Experts of a small language model: 170M parameters.
Below are experts of layer 4 (counted from 0) of a mixture-of-experts language model. Rows are named router (the router's row for the expert), down (a neuron's output weights, with its number) and show model dimensions 336-447. Each number is 128 + 32 x the weight over its row's rms, rounded and kept within 0 to 255.
Before each expert's rows: "comes before" lists some tokens at least twice as common just after its tokens as in all text. This comes from a sample of Wikipedia text that the model never trained on. Tokens count by the router's weight.

# expert 41
comes before: " ", ":", " (", " States", " /", " Succeeded"
router [152  73 181 181 109 109  71 102 138 148 144  96 158 167 101 131 144 155  85 171 131 110 123 130 147  73 136 101 115  75 127 180 154  74  80 156 115 106  79 130 163 110 103 134 206  65 131 148 137 167 138 178  86 156 138 148  98 200 104 162  64  92 134 149 164 101 131 164 106 114  98 144 212 136  97  75 170 126 151  91 118 129 174 147 138 116  96 139 142 169 122 133 130 125 122 163  87 115 172 107  99 189 133 100 155 133  72 175 120 110 116  85]
down0 [130 147 198 123 145 123 140 119 138  99 106 120 144 117 127 161  99 128 119 134 151  92 164 135 138 111 106 126 155 127 200 170 140  61 141 122  86 145 166  94 218 115  77 132  92 127 114  79  46 123  98 156 174 213 107 100 109 150 133 136 127  81 124 134 101 117 108 182 127 135  86 171 145  78 100 155 110 160 161  96  51 125 220 100 144 100 174 173 129 180  93 108  72 143 119  77 108 129 160 113 106 122 147 111 140 153 108 132 106 168  43 121]
down1 [123 117 160 120 103 148 152 136 157 182 152 137 130 105 132 155 147 176  98 172 201 158 117 149 132 135 177 115 112 106 168  80  97 195 104 137 184  93  92 101  51 136 141 190 146 147 154 179  89 140 171 135 111 187 135  76 149 103 142 144 181  66  96 109 126 112  91  91 155 124 123 150 135 111 130  70 145 175 130 171 157 168  94 106  83 121  65 141 156 102 200 160 116 136  85  71 133 132 140 197 140  74 167 128 139  64  91 199 106 127  93 135]
down2 [112 100 168 133  54 182 186 133 126 144  97 125  95 137 184  97 150 116 150  92 146 169 110 144 111 166 117 164 121 115  87  89 108 156 120 129 148  88 147 199 121 137 161 116 122  96 188 143 128 170 136 122 151 134 177 194  85 216  91 129 107  85 169 150  93 132  58 127 236 146 175 128 143 180 119 126 134 113  83 119 163 164  84 122  76 147 143 159 136 129 127 150 117 177 152 137 120 124  70 111 123 185 160 146 125 140 101 111 161 125 180 117]
down3 [111 179 137 140  72  97  84 167  79 110 127 108 196 152 110 137 162 174 145 124 153  95 116 115 100 148 109 134 145 124 116  94  95 130 127  76 137 154 112 107  79  78 110 171 142 120  94 106 173  48 211 141 158 125  86 141 143 221 164  93  83 120 121 158 122 188  60 115 154 131 108 158 168 129 136 118 125 148 150 123 120 165 136 144 167  94 156 162 195 133 126 192  94  97 167 163 129 142 141 118 145 119  98 114 175 140 107 139  83  82 119 140]
down4 [ 62 142  73  78  74 139 156 127 133 155 141 134 174 180  86 138 169 187 164 109 105 178 122 120 131 123 138 139 130 175  77 124 107 186 128 148 146 149  87 109 117 128 147  93 139 138 141 154 117 118  94  97 147 141  77 133 110 239 172 126 123 109  96 141 118  90 153 180 219  62 162 176 152 132 144 125 121 130 164 157 115  80 129 166 128 139 147 101 170 132  87 113 106 160  70 150 167 136 173 184  93 145 105 160 195 114 105 128  96 107  88 175]
down5 [121 165 190 129 137 167 114  69  68 108 107 128 135 131 170 184 186 146 144  99 127 124 150 106 114 126 175 116  75 161 137 152 114  99 168 136 126 131  92  99 118 167 123  77 163  70 170  82 152 148  98  75 131 167 120  99 124 247 121 135 125  89  96 113 160  85 153 172 214 110 118 190 148 113 180 180 175 103 143 139 202 141 149 153 118 117 120  99 136 126 115 107 139 123 112 123 127 132 120 187 144  98 129 143 137 129 129 136 152 135 146 105]
down6 [102 116 117  82 115 147 144 193 131  89  77 105 141 146 151  69 150 117 148 100 135 116 130 185 105 103 165 201 130  81 122 105 108 191 148 145 129  87 113 132 139 110 102 142 133 157 162 118 112  58 166 178 159  88 130  89  94 151 153 134  70  72 101 180 117 122 165 105 129 161 127 157 100  94 147 139 163 163 144 119 133 161 194 176 159 167 157 119 146 124 114  95 112 186 107 130 142 106 145 105  72 171 113 146 209 135 212 117 135  91 185 116]
down7 [145 103 153 155 122  24 105 114 132 104 113 101 126  70 106 174  87 164  72 147 157 108 184 119 156  94 104 128 171 112 172 144 122 114 168  83 138  92 100  95 142 178 146 136 128 163  93  86 139 114 102 125 154 122 133  54 168 100 143 151 123 134 103 126 151 116 131 139  91 187 193 174  94 101 145 105 155 113 119 105 141 139 141 160 140 217  71  75 107 142 109 173 142 184  61 162 143  99 106 131  85 179 126  89 175 153 125  76 168  96 136 151]
down8 [ 74 113 128 129 167 162 152 158 173 175 137  78 138 179 113 151 185 113 120  87  95  51  71 154 161 126 109 148  94 165 117 170 136 129 175 113 115  91 161 112  96 162 102 114 126 101 113 142 113 129 163 106 129 188  46 122 158  91 148 179  95 115 143 174 159 117  92  90 111 127 171  60 111 172  81 167 101 122 120 119 125 103 146 145 120 119 133 123 127 145 115 100 111 126  85  72 106  58 206 136 207 138 105 123 185 159  82  74 132  92  91 111]
down9 [151 128 108 159 111 165  90  91 109  91 119 147 126  98 174 115  92  74 100 151 169  65 101 178 168 118  76 129 157 124  74 120 130 100 142 119 161 170 182 131 114  96 138 143 163 116  38  91  85 162 122 145  28 126  97 134  70  63 136 125 142 177 174 102 107 124 191 129  98 155 158  51 166 116 128 183 151 127 113 156  98 155 117 140  95 114 142 132 107 122  89 167 140 107 116 172 155 130 122 123  72 137  53 138 112 132 156 161 117 135 171 126]
down10 [178 133 138 113 143 151  85 170 131 155 103  93 151 128 180 139 130 119 179 121 150 155 125 146 150 112 152 160 143  96 123 109 127  93 114 120 108  88 127 109 122 110 136  98 165 163 125 174  37 136 106  94  74 158 143 115 159 125  25  93 147 122 151 111 103 150 109 127 148 158  82 159  79 170 114 125  74  65  90 133 150 112 149 162 160  94 158 122 131 157 111 141 143 192 158 108 130 145  48 104 123  54 129 117 125  51  99 164 132  84 166  55]
down11 [128 156  93  62 125  83 151 193  67 133 153 140  96  86 121 136 149 133 120 123 135 111 111 103 140  92 169  85 110 157 116 125 129 115 125 125 146 135 176 103 119  91 101 114  96 111 134 111 146  93 142 112 146  58 117 132 175 129 137  79 116 125 159 152  87 128 165 160 120  62 135 159 178 106 142 181  88 187 109 209 130 117 153 122 166  70  88 115 111 120 166 133 104 127 173 164 160 149 101 119 142 209 117 181 150 111  96 139 192 115 153 218]
down12 [ 94 172 134 137 198 156  84 128 106 117 117 123 166  53 109  84 148 128 131 135 139  77 122  80 144 139 140 112 126 125  91 112 167  86 177 141 100 107 208 122 136  87 124 101 144  61 117 112 169  79 172  81 130 120 122 157 141 136 160 128 156 135 128 118 126 116 132  97  82 190  91 116  79 112 107 127 131 159 129 115 126  91 119 133 168 154 181 151 134  98 165  94 122 116 157 152 170 151 138  83 121 107 115 128 140 134 157 179 168 180  95 159]
down13 [137  48 121 149 109  77 127 150 123 126  83 175 106 139 154 141  43 124  84 171 153 119 134 173 100 131 126  91 166  78 108 111 153 135  79 149 136  75 168 115  78  96 100  84 125 137 197  90 155 213 111 129  71  98 174  85 141  83 113 103 110  98 189 115  67 169 171 109 152 141 139  79  76  98 135  90 147 107 116 134 174 125 132 124 127 115 114 147 188 155 104 122 104 165 114 157 113 126 117  98 113 119 167  66 101 118  86 100 113 136 131 151]
down14 [105 101 187 115  75  73 107 138 158 156  93 126 136 151  96 186 149 130 205 120 165 102 142 138 136 143 110 106 119 124  98  91 132 107 149 164 121 127  77 132 166 178  54 112 129 118 118 144 159  90 111 173  81 137  69 115  62 135 108 133 119 127  41 109  93 129  78 161  84  85 128 142 111 177 185 148 137 185 130 112  85 106 115  84  79  77 165 166 124 142  40 123 109 130 137 126 178 130 150 127 129 138 125 151 180 149  97 132 116  84 136 106]
down15 [ 91 132 130 132 175 101 145 182 119 178 119 141 179  82 148 148 152 117 117 135  83 114 164 127 141  86  98 120 149 110 128 133 101 139  36 147 122 207 107 112 110 154 152 126 129  80 119 148 158  48 132 135  75 129  98  91 121  81 104 151  69 115 107 114 183 148 151 149 107 109 156 167 126  75  83 156 138 114 134  87  92  29 156 113 131 106 189 145  92 160 118  82 169 121 124 106  65 144  92 179 143 150 133 161  88 117 166  89 119 131 166 132]
down16 [118 121 120 128  51  96 167 114 128 171 137 153 136 148  95 135  94 103 107 153 165 174 175  89 102  96  95 134 139 105 150 133 147 134 127 160  93 162 154 166 149 128 129 110  71 114 109 154 133 182 129 159  93 177  80 173 135  97 147 139 149 137 154 133 128 125 128 170 111 147 152 123 130  98 113 163  88 105 124 111 123 128 143 126 199 102 116 127 101 150  99 124 162 100 115  76 158 181  99 138 127 124 115 132 144  54  97 152 184  79 140  86]
down17 [158  97 100 133 127 140 102  77 161 140  92  69 142 129 164 125 114 137 116  89 120  86 126 147  85  89 151 103 148 171 201 137 158 187 142 134 102 163 165 147 105 171 112 133 140 148 182  95  74  73 194 210 144 125 142  74 111  80 132 138 133 173 209 117  78  81 145 148  99 201  93 166 101 152 131  91 140 136 113 199 117 124 125 132  84  84 101 145 127 144 145 119 130 124 143 168  76 121 137  95 174 150 161 173 161 113 120 183 160 110 109 135]
down18 [162  16 174  92 149 114 106 145 166  89 160 165 131 135 150 211 159 102 121 185 143 140 159 144 137 142 174  39 123  95  95 160 159  43 126 138  67 124 174 108 166 141 163 110 103 147 157  79  74 162 120 130 179 179 152 166 148 120  67  77 124 119 143 127 149 120  86 106 151  61 111  87 111 123  77 131 137 142 152 151 107  85 182 154 126 141 103 109 119  86 127 122 107 155 166 110  96 124 159 167 145 110 149  96 129 156  80 174  72 137  53 143]
down19 [153 163 163 143 154 146 195 191 138 166 138 130 134 100 102  90  73 108 155  64 111 140 152  98 130 172 107 157 141 169 135 127 143  86 151 162 113 152 186 163 154 133 193 113  93 128  81  84 108 185  83 118 138 152 162 141 123  85  51 113 102 126 119 135 170 147 116 138 169 102 130 144 114 118 142 126 138  83 121 128 130 155 121 141 112  52 199 100 155 147 136  93 191 127 102 101 162 161 128 122 184 139 101 133 118 191 101 181 133 136 141 106]
down20 [136 148 188 129 164 179  91 175 129  89 135 168 155 132 186 137 161 116 119 102  80 143  76 157 125 122 150 116 112 147 135 130 122 169 117 177 149 179 189 178  79 105 139 124 114 116  75 106 149 145 134 130  90 146 139 167 145  92 111 103 130  98 115 139 141 117 137 110 153 134 141  89 147 171  89  76 106  95 127 157 121 136  73  99  49 184 113 115 119  69 137 160 133  96 132 113 100 112 154 139  99 141 129 142  90 110 161 128 135 107 100 119]
down21 [101  69 136  92 163  93 137  32 100 170 164 102 118  76 153 130  50  98 113 157 164 163 131 107 115  86  69 158 125 115 147  73  97 135  95 174 141 167  90 170  68 114 172 128  68 148 138 133 173 108 159 100  85 130  94  80  75 140 138 139 173 129  83 167 111 160 129 139 165 149 127 120 151 119  96  64 141 112 120  93 138 181 110 106  92 134 142 152 125 120  73 154 161 123 103 145 117  87 173 117 117 115 153  97 104 152 160  99  85 112 137 106]
down22 [127  52 159 101 156 124 154  75 180 109  70 122 126 121 131 128 112  58  73 161 122 158 154 144  97 135 139 140 179 152 134 122 156  90 119 105 161 102 179  82 132  54 147 205  90 155 165 123  84  93 184 151 130 154 111 225 131  57 126 131 171 127 220 147 132 139 122 108 117 168 113  83 129 113 155 119 175 161 118  89 129 135 127 134 209  82 138 107 132 145 179 158 146 161 134 195 165 108 160 103 115 147 129 140  92  96 158 146 120 178  90 110]
down23 [141 127  85 114  77 169  82 138 137 111 198 110 105 130 171  69  90 118 107 153 106 178 116 129  81  66 155 124 112 109 138 138  70 113  98  82 100 191  91 149 164  92  98 106 151 147 109 144 141 170  67 117 109 130  87 147  98 168 100 200  90 141 129 103 133 145 129  60  76 124  77  91 192 100 103 104 174  81 146 115 116 124 109 103 104 129 163 149 156  91  77 148 130 100 145 161 212  88 129 124 158 144 124 101 189 111 103  78 157 129 117 145]
down24 [112 164 101 110 112 121 147  76 184 126 145 128 154 173  97  68 120 142  97 156 102 152 155 141  94 161  48 146  90 196 146 117 107 157 111  87 142 140  90 145 104 139 148 144 174 142 145 165 170 148 120 140 175 117  97 186 139  37 125 121 111 167 126 124 161 111  70 119  76  51 153  88 108 120  80 139 130 101 153 109 105 154 137 121 156 147 120 104 126 129 135 102 130 101  79 147 162 102 123 178  54 171 102 109 154 111 130 145  83 118  84 128]
down25 [ 89 191 124 144 134 155 131  94  80  81 133  94 103 126 137  94 218 183 152 135 157 162 132 127 122  86  98 126 152 130 103 145 144 104 124 173 171 114  96 147 134 115 172 126  95 146 185 148  80 172 145 152 163 194  97  82 124 181 125 141 141 137 105 143 131  57 180 112 205 113 132 131 124 212 124 120 160 150 138 163 209 121 158  91 128 123 143 131 175  76 143 163  62 168 107 137 205  86  91 163  91  77 110 133 154 167 128 168 105 139 111 104]
down26 [203 154 149 136 144 119 149  83 106 113 149 140  50 128 153 119 163 100 137 133 108 135 132  98 122 149 170 161  54  83 115 134 133 128  98 126  97  74 169 109  46 171  72 167 107 163  73 140 123 141  49 117  66  88 111 146 119  75 140 137 167 234 124 186 203 163  87 121 148 141 125 113  97 143 182 161 144 134  62 180 135 178 140 177 142 134  78  81 130  56 139 134 195 163 101 125 110  93 102 111 139 130 133 164 102 108 143 142  84 126 106 157]
down27 [139 130 126 144 150 134 150 113 116 161 120 138 120  81  99 155 135  94  76 106 156 101 112 127 184 175 143 123 118 147 136 147 106 165 161 146 149 120 115 115 147 139 115 103  92 201 136  89 125 123 198  96 167 164 126  87 116 123 133 119 104  75  93 123 136 163  98  73 102 125  86  18 149 146  60  87 136 119  66 141  84 147 136 138 125 131  89 177 140 107 197 127  96 108 195  70 160 132 130  56 152 119 153 118  81 102 116 154 123 116 136 111]
down28 [155 119  98 149 139 134 151 113 124  85 138 127 134 134  53 124  82 125 117 145 124 128  79 108 160 129 136  86 152 113 121 142  61 137 126  88 134 174 175 125 174 141 104  85 128 160 138 111 120 136  99  84  44 161 117 137 124 139 116 130 158 159 121  99 109 168 181  83  56 153 153  75  98 122 113 127 130 146 150 196 123 129 143 123 127 220 117 149 157 122 161 116 132  79 105 168 113 105 139 102 148 101 141 117 160  90 134 121 123  96 162  95]
down29 [ 81  85 153 127  88 149 133 104 103 104 130 123 105 134 134 194 160 132 184 120 147 176 111 106  76 106 171 132 110  90 111 170  83 149 121 153 105  91 124 142 133  97 167 180 108 192 130 157 127 110 131 130 111  93 133 124  99  79 104 145 155 139 113  98 188 159 164 122 156 101 145  58 120 131 107 179 109 112 112 142 138 150  61 128 150 126 132 126  95 143 126 147 174 165  91 142 134  76 159 142 150  87 182  69 101 120  50  88 123 150 110 164]
down30 [ 78 146 112 120 137 117 140 135 142  96 125 185 140 138 112 113 110  98 122 114 136 108 106 126  92  60 146 104 198 140 112  79  86 175 132 138  92 176  66 171 164 137 110 154 121 117 133 142 148 117  65 148 151 142 126 109 110 168 160 174 146  99  67 114 123 158 142 122  89  55 138 108  96  80  92  98  67  97 154 172 125 112 132 120  99 151  39 124 112 113 115 142 151 138  61  48  96 137 116 103 160 191 163 149 197 149 140 154 149 170 123 157]
down31 [132  65  85 163 169 106 117 122 129 106  46  82 148 140  90  87 125 127 117 111 112 146 128 141  80 165  79 183 121 156 103 117 168 131 151 151 163 144 132 151 148  96 120 119 124 137 108 164 170 101  82 133  92  91 122 130 111 124 123 107 123 118  62 117 144 158 119 148 131  55 164 148 150 142 136 143 162 158 100 108 151 159 141  77 168 136 150 119 138 196  82 129 103 125 100  69 134 140 163  94 102 144 152 143 124 133 169 149  83 135 125 134]
down32 [157 100 165 118 114 182  79  70 161  84 136 146 161 107  96 119 134 109 114 142  98 123 135 194 147 119 169  94 161 181 157 164 150 130 104  93 126 122 109  87 128 146 137  55 138 109 164 114  63 165  66 126 121  75 162 104 122 125  92 129 103 147 151 122 158 143 159 140 143 129 148 143  76 136 152 145 125 185 201 201 104 109 174 151 169 110 107 110 114 137 132  94 127  93 161 122 126 163 167 153 206  48 155 126 143 112 122 124 123 126 106 160]
down33 [ 99 170  63 102 143 181 157  97 149  71 144 110  94 109 107 132 110 106 165 162 109 133 184 124  97 115 141 173 108 135 111  99 137  92 107 119 154 123 239  94 127 158 100 119 121 158 105 150 122  72 147 126 163 141 153 121 135 162 117 158 147 184 115 117  85  87 126 102 139 151 138 108 129 167 144 122 109 149 142 111  80 127  49 135 117  51 154 110 137 113 112 190 122 129 125 135  96 153 107 120  73 145 199 166 191 150 175 115 216 181 166  94]
down34 [140  97 168  95 103  98  81 145 133 119 146 161 157 120 144 156 137 122  67 108  85 123 177 103 143  83 145  83 116  90 180 149 121 102 165  68 129 102 148 151  42 148 103 147 144  84 121 144 139 128 204 158 130 147 174 149 142 173 123 124 137  51 123 151 106  91 143 106  98 181 123 183 122 131  90 128 108 147  88 161 131 115 114 117 134  98 123 157 121 129 148 107 140 102 130 162 113  53 118 140  37 125 166  95 141  64 115 159 154 121 152  80]
down35 [149 104 129 115 117 131  76 157 198 158 112 121 123 153 141 186 136 123 125 210  97 101 124 153 149 175  37 156 142 145 104 175 120 124 102  82 138 202 131 137  90 163 179 127 127 122 149 120 190 104 120 108 143 149 112 162  45 141  73 152 115 164 120 172 107 121 126 122  96 123 135 132 153 104  80 123 163 116 165 176 145 173 149 130 132 115 105 135 157 154 136  76  97 141 178 115 115 114 102 103 163 147 111 135 104 114  73 149  99 169 146 185]
down36 [155 149 109 104 125  70 104 160 156 136 185 120 160 180  83 135 107 101 142 131 100 113 101 156 141 121  65 162 149 147  76 126 171 118  91 103 199 171  60 118  96 132 152 155 103  84 166 130 199 104 145 138 173  86  79  83 145 158 180 120 131 152  93 136  98 105 157 153 118 133  95 107 198 112 131 165 106  75 120 115  86 149 111 156 221 113 129 167 173 169 108 126 143  69 154 129 172 111 151 133 182 125  73 158 145 105 104  95 166 170 134  99]
down37 [174  82 126 118 143  72 150  82 132 118  98 120  94 146 128 134  56 121 140 141 150 151 190  74  96 166 147 171 168 126 142 132 169 118 120 145  72 112 168 104 162 143  83 203  88 175  91  98 170 111 175  55 143 106 160 137 123  54 112 126 174 159 117 125  91 138 129 155 116 199 128 107 136 184 154 113 159 100 109 131 133  99 165 143 162 137  93 133 158 122 139 116 105 207  89 180 168 158 126 100 104 133  82 159 119 134 232 109 143 131 112 126]
down38 [ 92 107 144 161  83 167 111 123 127 196 120 140 110  89 148  82 113 144 145 138 105 115 194 162  83 148 146  59 110 166 134 153 120 130 113 136 133 117 129 151 168  88 142 126 179 168 103 103 144 137 165  64 109  72 185 144 164 200 102 113 112 132  84 150 130 119 137 144 158  72 153 172 125 148 153 114 112 154 137 129  77  89 118 126 142 113 153 146 125 169  77 111 102 132 138 109 143 127 141 159 167 127 115  70 120  82 104  75 136 126 157 121]
down39 [119 177 187 194 147 150 187 123 134 109  69 105 117 134 157 175 174 199 136 166 183 173 112 161 131 167 126 125  85  64 118 166  90 136 126 116 100  96 133 143  96 173 146  90 129 148  93 171 114 166 186  45 149 138 140 121 151 115  67  99  71 129 168 140 158 123 102 123 185 109  99 153 100 201 107 130 155 146 140 128 105  76 126 196  95 114 123 124  90  62 137 104 113 167 114 130 175 162 115 105 115  67 148 197 161 164 154 180 152 130 155 151]
down40 [118 157  90 116  47 113 142 161  71 167 159  96 156 158 197 106 119  75 164 112 117 120 174 149 141 163 125  86 173 115 122  98 173 147 119 144 161 177 140 102 159 148 148  86 120  62 126 163  87 157 102 158  63 151 150  81 142 158 126  84  90  83 191 120  80 112 136  99 178 168 102 159 109 132 161 114 134 109 132  73 128 139 171 156 101  69 177  84 175 154 145  93 102 134 200 158 149 136  86 146 141 192 110 127  91 143  86  92 127  82 116 139]
down41 [113 106 146 106  77  97 131  83 152 114 148 209 102  82 125 142  94 161 118 122 135 136 134 112 130 101 145 165 193 140 156  58  92 114 125 159 109 155 150  85 108 184 158 131 107 134 110 209 122 134 115 129 186 164 170  92 194 101 103 163  51 167 153 140 165  82 132 143 165 133 155 203 114  86  67  85 130 131 144 133 112 102 147 151 159 225  83 153 126  82 160 120 173 151 146 102 152  77  75 131  21 187  69 141 114 101 102 152 134  89 174 136]
down42 [128 153 162 126 110  92  81 128 101 170  81 133 115 105 143 117 140 174  80  81 104 156 134  76 103 142 168 165 162 135 131  85 142 143  96 111 139 203 130 129 194  94  92 117 100 132 154  88 116 214  66 162 147 114 166 119  94 145 114 168 112 127 188 132 194 114 139  96 115 148 100 119 131  59 123 110 138 104 128 108 123 110  98 117  85 104 139 115 129 140 105 167 141 122 148 166 128 184 145  61  92 129 142  94 130 118  90  98  97 150 101 137]
down43 [116 144 122 104 132  77 183  89 116 138 177 174 132 154 133 132  75 146  95 185 132 155  80 124 137 119 113 170 115 126 188 114  87 129 155  82 162 162 119  67 116 175 121 124 129 121 145 133 132 121 169 152 150 180 121 108 142 142  49  64 159 118 171 128 114 152 167 119 138  78 115 117 217 146  88 120  72 153 134 173 153 136  69  97 132 141 133 137 163  77 148 112 131 137 115 109 160 137 162 166 106 156 102 191 151 135  69  96  93  87 140  89]
down44 [169  77 135 130  88 113 131 127 150  84 143 129  75 167 135  79  97  88 158 174 152 108 107 132 125 124 116 101 120 150  86 124 105 139  98 125 135 131  71 161  92  50 135 152 133  93 139 162 159 141 143 176 128 132 140 183  90 101 179 177 142 145 126 142 102 149 105  96  78 172 168 151  91  54 142 161 121 129 188  99 149 133  98  72 132 128 141  85 124  92 146 106 151 123  94 124  98 137 125 152  75 133 167 127 160 124 181  97 117 205  86 156]
down45 [137 115 135  98  76 125 136 112  65 169 101 142 187 109 197 149 147 142 179 135 166 164  83 125 137 134  87 121 100 107  96 155 130 118  99  73 159 117 148  64 142 143 135 147 159  48 145 108 151 131 122 149 107 123 120 154  82 106 112  79 113 113 119  80  80 105 103 168 124 116 107  63 152  76  77 158 126 138 146 170 149 167 137 114 137 119 177 219 196 170 119 129 125 183 149 140 130 150  58  98 113 160 118 111  34 151 112  77  78  81 129 139]
down46 [133 142 181  84 114  81 138 104 164  76 117 102 122  94 132 138 137 146 116 130 115 188 109  66 150 151  87 167 127 127 148 148 130 161 115  60 111 142 166 114  78 196 137 147  86  95 190  94  76  97  60 129 145  86 104 105 125 118 150 115 142  85 121 152 197 120  92  56 124 132  61 119 196 111 127 126 149  95  79  89 127 158 126 178 152 127 157  83 129 123 120 124 104  97 130 154 162 151 203  79 156 137  98 108 152  92 137 123 168 126 122 150]
down47 [109 121 117  97 116 143 156  97 139 120  95 144 143 162 123  80 105 107  90 110 121  82 125 131 179 127 117 136 134 162 118 112 134 167 116 101 134 145 123 104 111 181 187 154 162  88 158 194 158  78  93 104  69 128 155 126 168 148 112 127 101 123 156 113 129 132 158 132 150  44 145 127 114 146 114 147 118  79 116 164 169 167 170 162 153  67  95 110 131 119 164 116 126 174 118  72 197 129  82 142 181 135  61 105 132 119 145 114 147 114 117 192]
down48 [163 110  35 135 148 104  55 130 150 140 130  67  80 124 116  84  54  67 101 141 191  87 138 157 104  89 119  65 154  63 175 100 109 188 119 164  92 113 156  94 114  68 131 121 125 203 144 133 113 181 116 156 132 155 161 130 105  95 127  90 142 206 127  90 166 132 122 173  79 169  95 142 156 140 106 191 148 163 161 112 143 193 105  93 171 115 107 165 119 118 121 159 132  85 108 167 138  81 155  58 119  76 155  94 124 208 110 121 135 153 120 110]
down49 [151 141 148 108  82  70 128  66 122 106 119 136 165  70  64 157 118 214 123 169 149 185 109 135 121  79 143 119 115 110 148 143 138  73  60 161 120 126 126 140 173 122 139 126 165 149 176 132  85 112 114 200  84 111 145 153 116 139 132 120 168 120 113 166 152 139 172 197 132  39 114 116 118  98 174  74 130 116  77  77 148 163 106 137 103 104 117 107 167 137 129 121 135 158 175 130 138 155 175 116 110 135 123 157 105 133 101  92  98  86 129 156]
down50 [162 128 135 100 155 128 188  93 116  92 122 118  74  83  98 149 129 169 123 175 136 117 132 108 161 107 178 119 105  82 141 133 118 167 130 148 131 129 197 179 160 133 132 148  82 129  69 127 154  80 186  65  98  74 166 145 153  71 149 152 199 120 105 114  91  54 120  99 103 108 132 113 118 136 177 101 143 123 132 108 139 133 108 114 107  81 113  90 132 155 155 175 147 144  98 119 101 104 136 121  54 118 119 134  75 167 118 133 133 132 132 140]
down51 [ 90 128 102 110 119  70 114 131 146 150 140 125 153  98 117  82 128 179 153 144 113 196 131  96 150 130 199 138 156 136  89 138  13 114 124 146 163 152 122 161 138  89 114 131 136  65 135  89 147 197 126 132 120 137 130 141 121 128 128 166 144 120 143  85 133 132 177 174  54 127 137  91  84 127 209 108 136 164  89 125 128  71  58 130 105 132  59 141 125 139  55 134 134 128 130 151 126 139 132  87 160 158 118 164 110 149  81 105 103 128 127 106]
down52 [ 67 190 169 107 117 116 139  98  89 102 135 150  87 132 148 116 173 127 117 100 197  87 119 186 147 173 123 135 138 160  83 121  31 214 112 124 137 105 170 142 120 164 200 156 123 110 101 114 132  95 144 118  73 116  91  89 138 133 140 163  73 112 124 141 131  93 116 134 107 119 171 144 184 160 123 136 144 131  98 164 124 165 116 182 143 166  95 171 130  97 123 109 153 100 115 132  96 138 113 178 126  46 150 118 146 136  99 156 109 112 116 102]
down53 [131 100 139 100 152 189 197 102 126 104 169  74 110  40 146 125 128 106  98 196 138 100 109 146  83 168 114 130  87 186 161  93 114 165 159 138 156  85 142 111 117 149 166 107 131 117 101 126 194  50 153 125 168  88 182 125 174 164 102 151 181  82 122 109 110 126 135 229 127 134 122  98 164 190 129 138 178 128 139  99 126 129  60 144 125 163  98 118 117 126  82 119 147  95  72 186 109 185 149 117 129 109 183 105 125 164  81 157 167 103 116 147]
down54 [110 106  88 158  86 143 105 125 159 124 102  80 122 132 151 102 137 146 118 113 139 116 110 130 112  74 227 110 141 120  97 200 109  92 185 121 120 120  96 154  92 137 135 189 140  65 151 189 134 107  73 175  66  85 104 156 130  59 151 121 138 151  76 110 142  90 176  59  94 189 114  96 127 101 110  55 124 111 136 117 143 142 150 109 110  86 156 111 109 107 144 170 116 150 162 159 164 118 144 141  99 139 106 165 111 119  87 148 131 160 111 154]
down55 [136 163  69 151 143 187  64 109  70  89 158 123 144  97 148 151 162 113 108 140 131 166 132 167 149  98 197 154 143 158 164 124 115 133 165 132  68 154 170 158 147 111  64  97 138 112  91 146  86 125 129 150 113 155 204 104 173 108 158 107  87 163 119  88 168 127 129 121 115 102  46 144 134 144 113  98 155 113 143 127 157 100 104  92 127 209 113  99  93 160 132 167 114 127 102 111 126 135  81 146 136 119 167  80 148 136 111 120 139 128 188 114]
down56 [131 157 120  91  92 170 117  92 123 125 134 122 142 182 134 140 181 122 135 103 170 136 118 178 156  45 137 167 129 110 137  84 102 103 124 121 107 102 128 144 159 120 151 142 163 122 161 148 156 159  97 187 108 194 149 122  99 158 133 159 138  92  97 122 132 152 103  77 118  78 124 121 123 139 155  45 157 137 160 100 149 125 109 156 177 126  91 123 188 141 131 114 145 151  60 150 132 208 130 150 121 136  91  66 158 138 134 130 136 116 146 124]
down57 [109  87 126 135 140 171  78 151  43 118 106 143 152  80 143 116 158 115 197 176  55 125 162  88 147  95 130 202  52 175 140 158 136  91 157  92 165 173 145 102  90 101  89 146 117 111  81 164 148 101 181 136 156 105 128 158 129  98  87  48 157 171 146 138 114 149 127 156 158 157 125 138 126  89 153 194  83 144  65 139  95  63 129  97  82 139 162 143 109  78 141 170 141 145 146 120 159 152 136 119  99 112 126 153 183 139 110 180 113 121 139 141]
down58 [161 157  90  90 152 179  70 148 116 107 148 131  20  92  82 135 138 109 129 121 109 153 142 104 140 157 146 126 106 133 113  83  79 130 128 165 170 195 132 146 176 107  98 157 104 195 139 188 159 137 122 125 140 136 122 118 189 133 141 117  86 120 163 102 114 144 101 120  86 122 125 157 116 190  96 150 159 148 107 141 163 113  73 116 108 121 190 183 205  63 134 132 119 149 181 140 192 113 135  79 152  99 162  89 146 116  95 134 107 164 184 125]
down59 [ 90 212  66 103 105 156 100 153 121 118 134 119 109 124 142  85 148  94 166  80  66 168  88 129 104 178 133 148 142 170 163 202  97 140 153  88 130 100  66 140 195 140 151  86 145 112  88 155 171  74 104  90 121 106 108 166  54 134  79 107 154 163 166 129 145 102 142 115  88 106 140 164 116 119 168 154  82  82 154 118 111 101  91 107 110 104  89 143 126 126 109  62 124 135 155  75 138 103  83 141 144 124 156 154 146 119 181 116 130 148 171 191]
down60 [136 143 142 122 115 107 117  65 183 113 145 125 123 117  89 130 148 127  70 125 146  93  93 113  72  95 161 144 133 155 165 145 144 171 114 105  69 100 173 142 131 161  79 127  56 167  80 116 159  76 152  55 127  81  98 113 132  39 148 149 181 122  80 126 146 151  76 146  23 114 150  75 174 119 147 151 123  80 147 149 176 125 146 111 105 151 147 111 151 144 119 195 105 165  93 114 123 169 187  64  87 125 125 126 184  52 209  84 135 168 133 136]
down61 [151 138 163 111 187 120 158  75 137 132 115 143 145 173 131 106 159 153  99 145 106 159 149  98 164 159  93 144 136 118  80 112 156 150 152  67 146 126 133 163 103 109  97 163 142 146  89 175 129  71 124 129 134 141 150 150 110 160 149 135  95 117 130 107 121 100 147 124  99 143 109 141 172 128 111 155 126 109 105 206  97 102 145 169  92 178  89  83  44 165 119  84  81  83 136 139 134 134 128 117 110 110 103 148 159 161  64 105 150 136  90 106]
down62 [ 81 150 139 175 134 186  99 119 125 135 116 162 173  84 155  96 138 163 120 164 125 139  32  86 191 125 124  90 139 158 156 106 122 123 118  94 139 173 130 170 110 104 164 168 140 131 164 155 181 121 157 146 103 128 119 141 128 104 157 132 148 107 136  90 103 179 118 139 107 148 161  92 131 163 130 124 171 151  93 120 130 125 104  87  84 140 153 143 140  85 160  90 155 126 127 166 148 105 149 133 156  97 144 119  61 115 123 138 105 148 100 147]